Below are experts of layer 5 (counted from 0) of a mixture-of-experts language model. Rows are named router (the router's row for the expert), gate (a neuron's input weights, with its number), up (a neuron's input weights, with its number) and show model dimensions 0-255. Each number is 128 + 24 x the weight over its row's rms, rounded and kept within 0 to 255.
Before each expert's rows: a language model's description of what the expert responds to. This comes from a sample of Wikipedia text that the model never trained on.

# expert 15
Description: Heading-initial fragments. Pieces right after a line start, heading marks or a hyphen, such as ==P-al-estine, ===P-il-ots, co-ad-vising, plus table divider rows.
router [ 96  67 133 105 116 175 112 114 102 129 116 115 112  97 134 118  99 120 112 151 150 150 163 122 148 136 101 142 106  98 108 165 128 133 126 118 118  86 151  87 132 174  92 170 133 100 153 115 118 109 123 189  96 115 150 129 176 143 133 106 148 152  96 111 149 126 144 183 135 147 109 160 129 128 123 136 134 122 155 124 127 185 116 165 145 123 137 126 126 137 129 148 148 113 123 179 122 126 148 145 122 116 136 147 128 125  67 113 156  90 107 137 121 179  96 132 137 129 129 144 136  95 163 136 109 133 147 144 130 117  99 146 148 118 143 126 128 134 160 182 113 150 124  92 100 149 149 156  84 176 141 138  88 123 122  88  96 146 106  91 120 137  95 129 143 129 107 132 160 125 129 128 127 148  94 107 133 114 135 166  93 113 107 149 103 156 125 135 160 146 189  91 169  92 133 109 119 105 104  90 138 134 156 127 101 147 122 135  90 136 132 137 103 177 134 152 143  67 164 141 138  87 128 103 136 113 127 146 128 130  95 170 141 161 107  79 125 141 158 110 107 110 113 130 153 163 113 161 137 153 138 142 122 107  94 104]
gate0 [143 169 102 126 122 147 128  88 115 113  88 142 163 103 151 139 144 110  87  87 134 137 126 151  89 155 110 113 132 129 114  92 171 114 134  98 119 128 131  75 134 132 146 121 136 138 138 137 100 132 144 136 118 138  94 131 162 144 114 151 178 161 163 180 125 112 138 173  86 168 149 150 155 127 135 124 131 165 148 104 135 140  85 137 158 100 101 104 134 154 120 109 128 106 129 144 142 120 168  89 130 158 136 149 159  93 137  99 122 153 142 109 137 139 127 113 149 120 113 155 152 148 142 177 131 132 138 133 139 129 134 109 167 108 118 107 101 100 161 141 109 108 159 149 129 180 141  96 133 145 134 118 108 140  89 118 131 112  80 139 153 137 166  95 159 158 129 131 105 109 124 188 166 104 104  91 101 116  94 128  98  74  85 121 173 146 165  91 141 105 114 134  95 180 114  92  99 114 146 126 178 128 112 113 121 106 100 136 169 151 117  76 110 150 119 114 145  97 135 102 142 166 131 121 124 123 134  97 131 125 143 107 146  89 126 133 148 129 126 111 153  97 118 134 187 148 111 106 143 111 108 133 124 128  92 100]
up0 [129 126 151 132 161 137 160 173 122  97 176 115 119 163 108 122 136 100 135 118 109 175 101 147 139 121 168 124 129  79 112 185 100 129 139 107 132  76 129 120 149  91 138  85 134 179 112 122 134 142 146 126 134 137 104 166 143 125 103  95 155 162 124  98 114 103 153  89 159 127 114 161 129 113 123 104 132 131 139 132 128 101 134 123 138 181 149 135  97 102 150 124 131 164 142 108 127 113 115  83 137 114 155  68 107 128 157 123 169 113 132 110  93 129 167 150 112  94 103 111  99 160 143 128 145 149 124 112  98 137 153 140  98 130 120 102 120 128  96 162 123  77 142  87 137 116 146 165 116 140 115 177 134 117 179 123  99 144 116 136 133 109 144 124 112 125 174 118 144 123 134 128 117 112 114  97 150 143 125 184 116  91 189 145 132 182 104 167 118 151 108 124 124 125  86 150 127 132 117 149 144 128 107 145  96 145 165  96 115 125 118 141 124 110 116 170  70 110  91 133 129 117 137 127 129 123 122 139 130 143 131 156 107 164 113 140 123 124 142 157 124 109 156 132 146 149 166 112 140 104 123  66 132  66 150 160]
gate1 [104 139 127 156 117 162 156  93 128 157 153 134 186 124  89 122 117 123 164  95 108 126 145 114  84 103  93 156  57 122 104 111  87 116 148 130  87 137 165  99 190  99 131 144 154 104 173 163 132 119 130 115 139 144 141 160 119 138 157 101 141 126 120 149 139  93 118 113 117 139 103  91 155 153 147 146 164 121 177 113 181 145 122 127 137 105 156 126  85 114 155 139  95 103  88  76 123 137 155 133 139 107 132 129 155 105 118 101 123 157 131 150 135 129 146 119 143 119 141 137 134 128 140 101 164 106 188 108 110 158 101 155  97 133 156 105  98 135  82 126 152 151 103 145 132 115 124 100 120 100 123 132 106 130 154 127 133 143 112 115 149 101 101 157 114 130 143  93 141 166  94 128 116  79 147 121 110 126 164 112 168 109 160 147 143 158 102 107  94 122 156 144 169 130 112 131 137 121 157 178  87 116 147 127  82 144 112 130  98 160 158 126 140  97 122 139  88 125 125 133 107 113 122  92  73 155 154  94 109 157 130 141 139 146 131 153 121 144 134 142 111 123 103 144  99 118 118 152 137 158 101 152 108 130 107 154]
up1 [133 149 147 119 136 114 138  78  97  92  89 153 126 128 150 166 102 140 118 162 139 129 138 150 129 160 148 139 152 151 120  89 124 109 139  93 106 144 110 145 155 105 101  99 143 142 121  94 119 170 150 116 147  88 144 128 121 134 120 115 115 123 137 107 128 139 133 101 108 107 134 104 126 113 164 149 108  98 153 114 132 151 165 148  97 112 120 125 129 108 149 119 127 126 185 151 103 121 135 146 119 157 125 134 167 109  71 151 130 118 129  88 124  82 128  75 158 123  70 114 142 102 106 133 123 112 108 124 164 140 117 176 134 149 147 133  87 130 106  99 115 133 175 103 138 140 119 166 117 104 128 121 163 110 115 108 166 145 128  86 129 114 142 174  77 177 134  93 134 133 152 162 103 174 166 122 136 149  95 158 147 114  75  18 115 169 129 125 113 121 129 112 142 146 114 126 122 145 172 144 142 139 132  91  96 140 177 136 107 137  98  68 119 127 147 159 165 103 130 158 157 143 141 143 138 141 142 128 168 125 124 142 123 143 131 135 130 102 143 119 129 137 139 135 119 152 120 118 159 111 108 143 163 143 125 134]
gate2 [147 118 123 110 108 141 159 110 130  82  98 104 143 112 121 114 107  84 179 134 139  91 117 117  98 135 144 103 124 149  95 156 108  96 132 109 119  95 154  97 152 100 110 135 108 111 118 143 128 105 154 144 163 161 142 149 138 129  68 148 125 193 122 162 155 126 161 104 149 181 161  96  91 135 141 141 112 118 117 115 120 143 175 118 107 157 168  80 104 163  97 134 132 115  87 159 158 101 161 136 101 129 140 149 139 140 111 156  93 115 150 103 128 117 163 120 120 173 117 130 115  93 164 122 116 158 104 105  99 102 137 147 110 164 100 136 144 145 128  91 150 124 143 140  77 100 152 140  78 120 101 106 140 131 117 106  94 137 122 104 166 130 115  96 148 113 136 141 153  99 158 109 142 133 175  99 123 106 144 123 136 128 123 164 139 134 124 136 132 132 111  89 141 118  90 101 126 116 143 116 156 156 110 118 113 123 140 170 117 106 118 159 167 135 121 174 128 107 108 133 126 135 102 115 118 113  98 143 161 128 103 158 138 100 158 107 165 147 182 160 156 168  88 114 122 162 175 154 120 128 165 150 125 105 138 128]
up2 [ 84 119 123 128  98 126 137 111  98 140 110 144 139 148 105 157 162 135 165 113 102 134 151 110  76 150 158 110 122 125 158 168 148 185 157 129 104 109 135 144 143 123 114 117 157  88 134 162 155 108 134 123 135  79 128 133 120 138 145 157 133  96 118 183 136 119  98 175 152 147 138 111 135  98 105 153 136 103 113 155 122 153 110 157 147 169 175 114 173 117 100 120 149 105 126 108 128 130 132 139 110 106 128 149 116  78 153 121 106 154  97 126 125 122 133 145 166  96 117 114 106  81 129 149 100  71 142 141 148 121 164 185  85 148 163 133 146 121 163  90 145 116 113  93 158  72 118 132 113 119 110 120 141 132 163 143 132 172 132 145 116  82 131 134 109 104 128 129 109 141 102 122 113 107  98  98  87 113  86 109 126 118 112 127 151 119 127  99 132 137 126 140 122 128 136 109 119  96 141  76 147 111 140  73 150  92 118 148 125 167 142 151 125 129 107 108  98 133 126 125 127  93  98 117 111 164 139  90 111 149 137 127 117 172 143 152 160 173 136 177 172 109 122 179 143 136 146 135 165 130  94 134 136 126 156 143]
gate3 [135 127 148 142 143 156 150 130 112 126 141 135 130 148 147 123 127  74 178 130 120 137 120 138 132 110 128 150 162 118 117 148 123 119  78 122 106 165 138 173 146 130 164 147 115 108  91 145 154 171  93 125 121 161 137 142 108  97 141 114 140 147 119 137 130 122  91 126 156  87 109 117 109 134 158 112 112 169 111  98 116 158 127  67 125 139 112 115  96 138 117 159 145 173 130  57 145 137 140 123 151 122  85 113 128 139  87  94 150 148 143 137 118 163 122 140 148 106 140 129 140 147 109 116 159 119 139 174 116 118 151 141 134 118 104  93 132 149 156 112 102  72 126 139  91 138  73 121 136 118 159 115 148 116 129 165  84 155 118 101 182 125 152 136 158 112 134  60 153 129 126 188 100 124 174 133 169  99 164 120 132  84 185 164 122 122 128  74  82 134 170 113 104 100  96 139 116 127 126  98 157 158 123 112 153 134 111 131  82 108 130 117 122 144 116  98 159 135 170 118 124 114  80 135 113 144 121 123 108 113 157 131 114 144 118  95 137 108 107 123 118 123 141 146 132 116 124 145 103 170 117 159 116 128 109 118]
up3 [155 150 153 170  84 141 158 103 149 101  79 127 154  93 102 143 119 161 128 137 121 176 168 118 133 160 149 152  81 115 118 114 138 120 136 172  79 159 171  99  96 123 137 111 123 119 137 129 163 136 116 148 128 146 124 136 148 174 120  94 169 128  99  83 142  88 169 113  77 122 163 107  74 121 142 146 164 115 163 170 133 172 145 115 125  92 114 121 170 153 156 151 148 134 167 105 100 121 130 141 106 139 108 174 112 137 123 101 107 141  90 116 132 138 160 140 161 142 143  98 126 134 132 103  90 106  87 125 133 106 127 112 133 143 139 114 122 118 122 122 126 134 121 162 167  88 158 147 116 110 121 101 129 128 138 141 136 125 144 111 114 123 127 129 130 127 110 142 128 126  94 139 106 140 129 154 125 151 143  95 121  96 148 122 187 115 112 114 173 112 123  90 124 139 121 106  98 114 134 141 132 117 129 141 156 100 130 108  65 123  89  93 131 126 125 147  92 104 143 132 115  98  76 152 119 152 137 139 109 116 142 183 121 105 107  88 129 157 140  94 146 123 166 159 129 112  83 152 149 102 172 145  89 144 137 138]
gate4 [154 143 139  92 120 125 122 116 140 136 115 100 161 108 146 121 135 112  80  99 152 146  97 130 180 139 139 146 170 144 155 105 145 128 100 159 136 149 129  91 141 107 152 123 105 138 124 166 140 110 108 130 119 120 168 155 102 117 115 147 119 129 144 110 145 118  77 180 101 144 130 128 138 113 122 157 118 135  87 124 144 146 137  90 151 134 131 110 115  82 130 172 128 124 105 104 164 135 123 115 125 100 185  80 110 132 177 136 140 132 133 159 119  88 134 148  85 116 131 101  97 109 126 118 149 144 118 132 140 166 136 129 113 167 136 136 129 119 151 155 110 116 102 110 102 115 123  84 134  95 161 105 139 137 121 117 137 110 107 135 120 175 113 151 120 111 124 102 100 148 120 102 132 145  77 143  91 168 141  98 146 139 145  61 117 119 139 112 116  84  77 131 134 186 112 110 133 182 132 143 115 191 148 162 157 126 125 153 167 150 101 102 149 159 119 144 103 106 136  80 122 133  73 144 135 116 122 108 133  92 157 113 141  90 118 110 142 130 121 102 153 118 132 123 166 125 120 183 161 126 155  81 143 114 107 165]
up4 [159 139 129 171 138 153  90  81 132 128 104 141 130 128  84 181 138 114  75 121  96 125 116 128 121 126 131  97 160 163 165 117 158 117 143 135 161 148  76 165 136  96 124 143  84  92 151 100 135 108 113 126 133 143 122 152  90 201 104 146 114 124  71 109 130 148 134  99 130 105 160  87 117 126 151 151 173  96 108 133 135 141 136 156 123 121 105 139 114 136 127 110 139 123 191 149 121 110 131 124 164 114 131 126 139 154 145 132 140 119 124 110 147 110 124 111 117 170 106 149 141 120 109 131 159  85 130 130 151  94 125 115  97 134 107 109 153 135 168 104 175 130 131 162 119 119 121 141 116 158 109  90 161 117 110 102 179 166 125 103  98 141 149 146 144 155  99  86 138 127 128 135 164 142 133  95 113 119 146 143 108 117 164  94 120 116 137 134 120  89  90 145  96 114 162 113 107 115 133 170 130 113 151 137  85  83 122 108 113 124 117 127  91 146 148 116 143 132 142 149  58 168  87 134 158 126 159 139 141 106 123 134 136 112 156 156 110  98 146 110 184 142 119  78 160 109 114 118 144 129 106 138 118 144 114 120]
gate5 [108 142 133 116 133 119 126 137 139 146 120 145 107 125 155 166 144  89 131 167 141  64 132 108 151 163 129 135 122 121 149 125 101 108 104  60 123 130 150 135 130 134 163  89 125 136  98  74 129 156 102 151 101  72 134 156 137 105 112 118 133 105 153 156  85 161 121 140 182 155 156 114 147 161 121 124  88 160 123 135 112 129  75 105 154 128 138 172 115 111 130 129 104 122 149 157 167 160 130 134 155 162 157  74 146 137  98  90 159  89 113 154 122 135 113 120 121 102 130  95 143 155 121  98  86 137 141 134 119  98 138 123 130 116 145 145 104 137 128  93 171 158 145 110 148 134 112 102  89 143  91 188 144 154 124 126 129 149  96 149 177 161 190 123 127 116  68  95 149 127 119 143 118  96 130 127 114  81  81 113 112 128 132  99 154 139 137 107 132 165 103 142 112 126 155 107 135 158 138 110 120 137 160 145 129 129 150 143  96 116 128 119 137 117 118 133 155 113 159 131 192 145 123 125 105 151 133 115 130 124 124 165 149 152 140 137  95 144 112 146 166 167 147 133 138 156 132 123 115 136 136 103  85 117  99 107]
up5 [176 113 104 179 142 141 139  83 159 133 119 133 126 134 131  82 152 116 162 138 124  89 142 126 141 135  70 164 129 136 110 106 161 113 135 104 119 124 131  90 144 137 100 144 150 118 156 145  99 108 125 156 177 119 123 157 125 107  89 101 145 112  93 156 197 108 130 125 101 168 131 149 145 158 165 151 146  98  88  96 121 124  75 105 144 130 118 122 156 113 106 142 110 118 136 158 134  98 139  97 110 135 116  76 184 100 105 105 149 123 149 105 135 141 158 136 132 131 140 108 151 142 173 145 126 128 138  82 115  91 131 139 125 138 128 135  82 137 132 148 136 122 139 123 102 105 115 102 149 114 129  62 132  98 150 112 134  91 110 156 131 127 148 118 162 146  85 130 117 179 107 135 151 103 150 127 137 100 119 110  97 159 184 155 118 128 156 123 112  97 107 154  96 117 181 119  95 100 103  91 128 118 112 159 142 139 144 155 116 108 135 154 138 144 127 151 148 128 108 132 124  99 112 145 165 130 163 135 101 173 109 144 158  92 120 156  99 160  96 133  82 154 136 121 142 131 116 140 102 142 136 141  97 124 136  88]
gate6 [140 112 111  60 137 150 102 144 105  97 118 105 138 131  90 124 136 188 115 149 130 165 161 135 142 120 212 156 101 147 126 105 122 123 152 101 150 139 118 144 120 132 146 105 176  84 127 130 121 118 158  89 129 102 172 138 128 146 131 169 161 136 112 119 122 106 114 104 126 108 110 137  75 107 139 131 125  93 150 121 118 153 107 117 129 142  96 202 126 146 120 167 130 114 145  84 144 157 153 117 132 114 111 123 128 121  78 110 131 146 143 133 159 166 110 145 138 165 132 109 144 124 167 154 107 159 159 120 125 136 123 127 150 140 121 152 126 132 113  96 130 128 109 128 167 128 123 120 120 148 140 106  94 122 121 141 139 126 180 141 106 117 132 167 107  78 143 125  89 114 121 139  96 131 114 114 181 147  78 139 151 124 108 157  93 145 101 131 135 146 147 135 116 121  82 128 175 110 195 120 115  88 137 146 132  98 143 141 124 112 121 116 104 137 127  87 139 118 147 141 134 130 130 100 192 135 109 139 109 140 123 146  98 134 100  83 119  75  94 183 121 101  96 134 115 128 165 130  91 130 145 137 135 157 123 119]
up6 [119  91 125 142 144 124 116 135 126  89 123 109  99 163 132 108  81 119 127  94 160 120 116  93 102 136 105 122 106 149 165 132 148 142 153 176 109 169  94 168 160 126 118 136 109 116 162 156 149 162 135 136 115 156 147 127 150 106 130 159 127 102 125 101 113 105 106 117 136 154 135 104 111  85 100 150 125 141 120 142 105 135 118 139 126 171 108 141 145 159 154 109  89  89 133 102 162 151 130 110 121 126 106 161 174 115 127 153 123 170  99 116 159 194 164  89 152 118  96 153 100 158  90 140 159 130 119 156  95 137 126 112 125 129 140 102 127 152 154 121 148 134 143 131  93 122 133 117 130 113 150 128 172 119 110 142 134 118 107 134 131 101 133 144 122 152 164 150 142 132 161 123 111 165 164 119 106 112  98 157  95  85 117 100 135 168  78 135 118 112 120 126 134 105  93 169  95 115 113 162 121 117 160 121 130 181 126 169  94 108 149  78 121 180 138  88 111 100 126  95  74 128 103 118 144 145 144 176 143 126 128 123 111 102 128 114 125 140 155  75 171 119 164 113 151 135 142 129 130 104 109 143 121 143  68 126]
gate7 [113 169 110 135 144 150 127 157 122 132 145 121 117 121 107 107 140 149 121 146 135 128 117 125 142  96 117 176  85 127 116 102 160 123  98 130 122 154 118  97 110 127 167 149 134 113  96 143 166 111 135 116 139 136 125 117 148 105 177 131 107  98 149 117 123 144 175 147 173 116 138 109 139 123 125 102 136  71 108 169 138 128 131 120 147 125 180 191 137 101  94 108 157 105 101 138 120 164  83 160 127 111 101 158 152 102 131 151 122 138 126 168 158 155 114 135 134 164 100 127 130 126 132 134 143 113 119  82 125 157  88 112 148 124 182 133 108 111 107 121 195 127 113 114 124 178 141 121 150 140 153 132 144 145 155 130 163  77 128 137 124 160  94 157 151  90 129 114 130 132  81 126 101 129 135 102 108 127 149 103 102 142 111 112 115 120 123 190 145 116 102  75 135 136 119  95 154 146 125  62 133  86 136 115 146  98 136 158 122 135 134 115 116 108 107 104  83 122  85 174 114 107 125 132 102  84 143 139 116 149 104 115 104 160 110 148 115 130  89 173 109 174 125 147 111 145 112 166 116  92 116 115 129 138 161 108]
up7 [172 141  77  90 108 138 136 107  95 136 125 192 138 124 120 133  94 126  97  87 153 146 150 159 129 171 121 136 151 116 124 137 146 143 129 121 136 163 110  97 139 120 129 137 103 118 124 146 153 135 130 127 109 142 115 158 118 135 144 159 138 119 134 116 112 175 109 102 149 136 173  34  71 108 166 141  96 139 150 101 161 159 141 100  97 132  84 170 134 125 106 109  91 129 144 140 151 121 143 119 142 115 122 124 124 116 126 132 128 103 119 102 122 125 109 145 105 107 156 178 150 126 145 145 132 124 120 143 112 149 153 138 114 155  85  90 114  93  85 146 104 106 177 124 108 160 133 114 102 138 103 140 135 139  80 152 148 104 109 119 111 102 150 105 159 143 152  90 117 143 145 122 141  99  92 122 116 158 165 117 127  95 100 104 106 136 106 101 128 145 155 145 102 122 157 109 125 109 143 153 141 109 112 138 104  90 103 140 100  99 107 145 158 145 132 149 110 150 148 147 130 163 156 151 174 135 174 131 109 120 166 111 138 162 159  96 132 106 156 141 124  66 124 152 107 135 148 144  91 116 118 153 115 147 166 182]
gate8 [100 127  82 153 120 145  96 123 123 103 129 108 114 140 131 151  94 107 132 110 140 135 126 162 137 115 110  95  95 185 131 148  99 156 129 124 125 124  70 116 140 116 135 123 130 125 117 128 128 160 173 132 100 106 127 151 118 163 133 130 122 129 139 136 101 155  91 114  97 151 164 129 182 107  90 142 128 152 135 127 132 121 131 127 139 135 159 121 104 161  85 151 154 135 158 125 114  94 120 138 157 120 120 166 141 150 174 121 127 105 112 145 123 127 109 157 178 141  98 135 142 166 108  81 185 136  85  58  95 120 110  93  70 128 157  84 137 115 164 118 113 119 126  91  77 102 120 152 122 120 130 158 121 137 107 146 103 133 138 141 137 106 176 105  88 153 141  96 111 147 152 120 139 187 149 133 140 113  97 138 148 171 134  86 128 135 122 187 102 121 111 135 117 143 100 136 138 145 154 112 125 106 155 105 146  88 148 129 133 136 114 142  97 156  93 119 141 115 151 120 116 130 146 179 132 161 105 101 138 159 110 121 105 171 123 145  95 129 163  89 131 127 126 148 160 162 138 121  80 141 158 134 160 121 115 106]
up8 [149 132 113 112 122 152 107  97 202 133 101 106 109 131  95  89 174 128 131 140 110 139 123  98 113 152 105 120 148  93 149  90 137  90 142 116 148  73 128  93 129 114 130 167 133 107 160 115 134 136 114 132 125 108 123 144 140 138  91 145 132 122 133 146 151 112 127 115 103 135 125 100 103 162 154 136 133 176 151 115 152 131 153 138 107 121  83 107 103 115 123 140 161 152  75  84 127 134 132 145 101 114 141 119 106 115 112 110 127 156 115  95 131 178 117  64 132 148 135 160  98 116 114 180 138 109 137 150 115 153 109  91 157 110 159 119 155 123 125 127 149 133 140 121 202  86 143  95 146 114 150 153 151  97 152 155 123 121 104 172 115 117 127 129 142 147 104 151 140 133 101  83 166 148 152 106 104 142 113 113 115 145 144 109 143  97 119 148 115  79 111 167 131 150 137 132 151 171 120 119 151 134 107 165 156  93  93 120 125  81  61 104 126 142 132 152 130 121 132 176  91 138 109 117 106 140 168 110 136 102 144 130 113 121 144 136 188  99 117 128 141 126 131 103 163 108 104 112 111  93 153 117 160 158 128 145]
gate9 [122 140  91 126  91 139 157 172 113 119 126 116 128 132 109 111 126 116 133 164 103 100 156 126 171 148 113 120 141 105 114  88 133 154 109 156 139 114 110 120 117 126  94 142 168 113 121 108 135 129 161 136 129  98  86 130 108 155 135 157 122 136 163 107 160 133 145 128 126 153 152 118 122  85 126 164 109 143 137 151  92 109 114 138 107 114 148 159 112 142 144 140 133  83 159 150 115 149  81 159 144 111 170  71 132 164 133 117 122 170 134 161 149 166 126 189 124  88  95 118 104 111 118 105 155 117  74 147 157 136  97 118 128 109 166 108 119 128 142 125 131 191 196  89  96 160 113  81 146  99 101 127 169 126 120  92 133 115  93 153 122 131 116  99 139 104 121 154 110 137 100 117 115 132 140 135  79 173 118 101 155 147 123 148  93 142 122  85 133 111 135 157 169 148 122 109 137 106 140 137  97 112 172 140  89 120 111 132 102 123 153 125 122 163  77 152 105 103 102 116 103 143 108 113 114 153 152 129 170 154 125 133 191 159  90 147 132 105 138 125 130 152 164 127 144 114 108 131 124 144 124 129 102 123 118 144]
up9 [171 163  95 147 110 175 144 172 144 162 135 136 107 130 108 183 136 116 179  95 182 107 147 159 152  98 140 147 126 145 111 122 150 140 133 136 148  71 164 115 158 123 118 145 124 168 147 130 103 116  78 140  92 112 126  87 108 134 127 140  82 147 128 114 176 113 148 147 159 130 145  69 137  93 107 151 113 122 138 111 132 101 135  91 128 115 166 142 125 148  85 136 151 130 157 137 188 153 101 179  85 116  96  84 142 145 110 119 134 124 132 143 103 140 137 161  84  92  97 133  80 134 120 178  80 135 109 120 138 124 119 115 131 125 145 139 128  86 123 107  97  91 121 142 124 118  95 128  95 120 121 107 147 136 106 156 124 151 174 134 117 107  91 138 137 130 137 103  98 129 108 134 130 121 110 156 138 167 153 128 155 139 146 132 133 102 134 116 127 140  99 126 132 114 101 153 135 157 139 142 143 156 108 124 101 145 125 123 135 141 145 152 128 125 122 128 147  73 116 135 147 146 103  96 169 119  82 129 106 146 126 124 143 111  92 126 152 110 173 155 105 116 121 142 136 127 146 129 148 114 169 108  77 156 141  74]
gate10 [ 91 110 118 155 153 149 157 140 149 106 147 114 103 115  80 120 110 131 158  93 155  70 132  89 156 143 130 111 119 164 144 126 133 109 131 145 108 131 106 144 119 114 102 114 147 164 124 138 125 112 148  94  62 162 134  87 125  94 142 120 111 109 192 149 118 127 133 124 116 109 131 104 124 122 111 141 154 124 158 140 109 113 138 149 157 112 123 135  75 130 149 110 173 181 119 156 145 135 123 116 139 105 126 156 142 126  94 132 103 125 164 126 101 113 167 142 131 160 158 124 102 160 138 112 114 134 139 148 117 153 178 110 141 124 103 109  95 115 146 109 142 111 217 172 150 142 135 139 101 151 105 128 167 122 146 135 106 139 146 116  89 121  96 134 227 131  94 133 143 116 111 135 158 144  97 111 118 122 142 127 131  87 128 163 149 112 115 130 149 135 160 132 105 125  91 125 102 125 174 133 151 142 140 129  78 144 171  96 141 123 147 118 101 135 115 129 123 128 160 125 140 116  97 164 111 102 109 159 123  94 133 187 142  98 166 124 131 108 109 144 121 119 134 124 107 116 117 130 153 112 132 112 122 180 105 168]
up10 [128 127 122 112 123 141  94 144 115 115 146 152 110 142 145 139 150 147 117 134 127 118 147 160 144 115 149 100 148 112 132 103 114  91 123 131 130 129 173 121 162  98 113 199  99 173  96 119 144 138  93  96 162 127 127 115 111 156 115 115 174 139 113 135 101 161 146 119 148 130 110 149 126 142 121  90 127 138  87 151 159 151 102 139 112 119 125 155 128 108  88 112  99 128 182 135  98 166 105 134  96 170 116 106 111 139  66 155 151 177 128 125 144 174  98 126 125 148 119 174 101 121 110 127  97 142 116 121 124 127 111 130 144 119 117 173 107 126 108 109 121  76 161 122 119 138 144 137 148 162 129 135 108 173 124 120 129 105 119 182 121 112 123 129 143 116 126 136 182 126  99 105 203 134 121 129 109 130 128 164 132 104  82 128  71 109 118 127  77 157 115 132 123  64 135 152 114 126 125 126  97 127 101 124 124 106 141 156 148 132 136 113 125  96 116  74 132 147 129 123  90 142 155 107 121 171 125 123  89 118 138 140 119 140 163 109 138  94 172 153 118 138 130 187 117 111  89 161 125 137  79 154  99 132  96 139]
gate11 [ 78  99 144 110 171 111 160 132 138 111 142 137 145 158 147 161 122 150 137 124 143 125 149 126 163 159  75 107 164  97  65 141 111 111 151 144 132 166 122 107 119 142 144 120 116 166 167 157 148 146 207 107 174 117 105 142 145  93 135 109 126 148 155 126 109 142 130 124  92 115  96 150 134 132 134 174 151 153  68 125 101 139 172 120 121  93  75 136 125 161 171 122 158 103  92 138 140 100 130 133  89 139  86 121 127 156 138 109 113  86 136 138 121 109 115 139  81 128 125 150 160 109 107 105 131 153 140 137 139 151 163 108 148 105 112  97  95 130 107 103 133 133 148  75 125 130 124 156 177 124 125 118 127 114 127 128  97 111 124  76 171 122 111 116 138  97 150  75 140 144 129 136 132 140 143 121 117 158 109 137 101 112 161 148  97 125 112 131 101 142 133  77 160 133 136 117 171 121 152 108 130 121 115 130 103 106 178 147 106 163 113 137 131 136 178 152 116 111 142 137 117 138 136 111 146 111 125  87 154 120 156 127  97 127 142 164 170 118 159 153 148 174 163 136 152 143 111 113 113 144 126 119 116 112 110 142]
up11 [ 90 121 119 133 131 134 128 154 129 116 127 130 102 117 138 163 148 137 100 156  99 124  98  88  87 110 167 135 124 110 158 137 106 113 134 115 125 151  92 103  81 130 113 143 176 130 157 126 130 136 119 125 138 118 161 144 162  92  80 130 120 163 164 111 123 124 165 153 152 123 153 114 126 129 150 101 135 106 178 175 125  93 122 139 173 119 169 133  95 128 166 129 129 112 109 105 124 138 124 107 101 114 126  89 184 135 124 138  83 145 152  80 168 146 142 133 120 161 173 127 123 106  82 124 134 173 148 149 149 121  85 132 131  88 116  48  98 109 141 116 136 145 166  82 128 138 177 115 104 156 130  81  90 126 134 139 142 119 119 145 130 139 132 165 139 134 149 157 124 184 131 139  99 188 154 101 125 162 136 101 133 160 122 144 148  93 110 140 142  98 115 124 100 114 149 145 129 163 158 110 146 165 126 113 129 173 105 157 121 163 123 117 124 126 139 126  95 103 112 158 139  85 129 124 131 116 126 131 129 145  90  92 108 142 123  98 106 118 125 154 124 143 127 129 152  98 140 115 145  80 135 128 143 131 148  79]
gate12 [103 136 131 125 107 105 104 161 125 186 148 117 148 123 135 112 102 150  99 110 147 147 145  90 150  91 123  76  92 134  90 164 121 135 134 150 133 141 126 136 144 134 129 121 119 114 129 141 152 106 108  96 139 108 136  91 142  99 143 132 132 128 163 154 177 143 176 141 111 130 106 114 153  99 142 128 134 165 139 169 122 146 109 191 101 139 148 146 142 154 154  85 118 118 129 153 118 120  87 128 106 124 107 133 104 100 131 144 126 146 150 121 130 125 120 157 147 113 171  96 133 141 112 107 159  90 140 112 146 121 122 127 110 145 120 128 117  92 135 129  91 117 130 127 152  86  99 115  87 121 125  98 100 146 120 109 130 143 145 145 156 128 172 140 137 180  74 146 133 121 108 131 157 144 140 114 171 101 106  94 105 150 117 135 143 138 135  90 109 147 168 105  85 144  98 107 151 127 142  97  93 154 144 129 137 127  94 108 158 140 180 111 180 124 151 142 138 136  97 139 144  71 141 176  90 138 149 100 101 184  92  96 128 104 129 113 112 128 151  91 148 175 203 115 143 119 113 147 114 127 170  86 122 120 134 113]
up12 [121 155 120  90 128 187  91 147 109  95 128 113 130 132 145 185 107 134 128 159 117 103 105 118 153  93 125 134 138 109 113 175 130 101 142 110 117  82 135 191 145 109 116 120 150 135 122  93 130 117 126 111 157 144 130 146 117 135 129 105 142  91 151 182 106 140 139 114 142 112 117 158 159 143 132  94 119 147 110 116 141 139 125 155 186 115 188 154  93 116 145 117 131 113 135 122 138 133 107 111 108 124 144 147  75  91 156  95 134 147 132 113 109 115  94 124 111 104 121 145  98 149 128 175 154 163 111 121 132 147 139  66 153 149  88 120 103  96  94 101 124 137 138 125 105 144 154 134 147 107 139 169 116 141 100 171 159 108 117 135 141 176 176 139 104 135 122 136 167 152  72 137 152 136  72 109 106 112 129 163 137 148 115 148 147 170 124 116 124 129 113 163 133 132 144 119  84 131 137 122 117 119 150 101 133 130  79 153 117 147 178 153 119  82 138 130 129 140 142 112 160 128 128  91 104  97 137 153  87 140 180 120  77 134 154 147 141 138 119 118 112 111 146 142  93 108  89 127 110 108 107 127  90 112 114 144]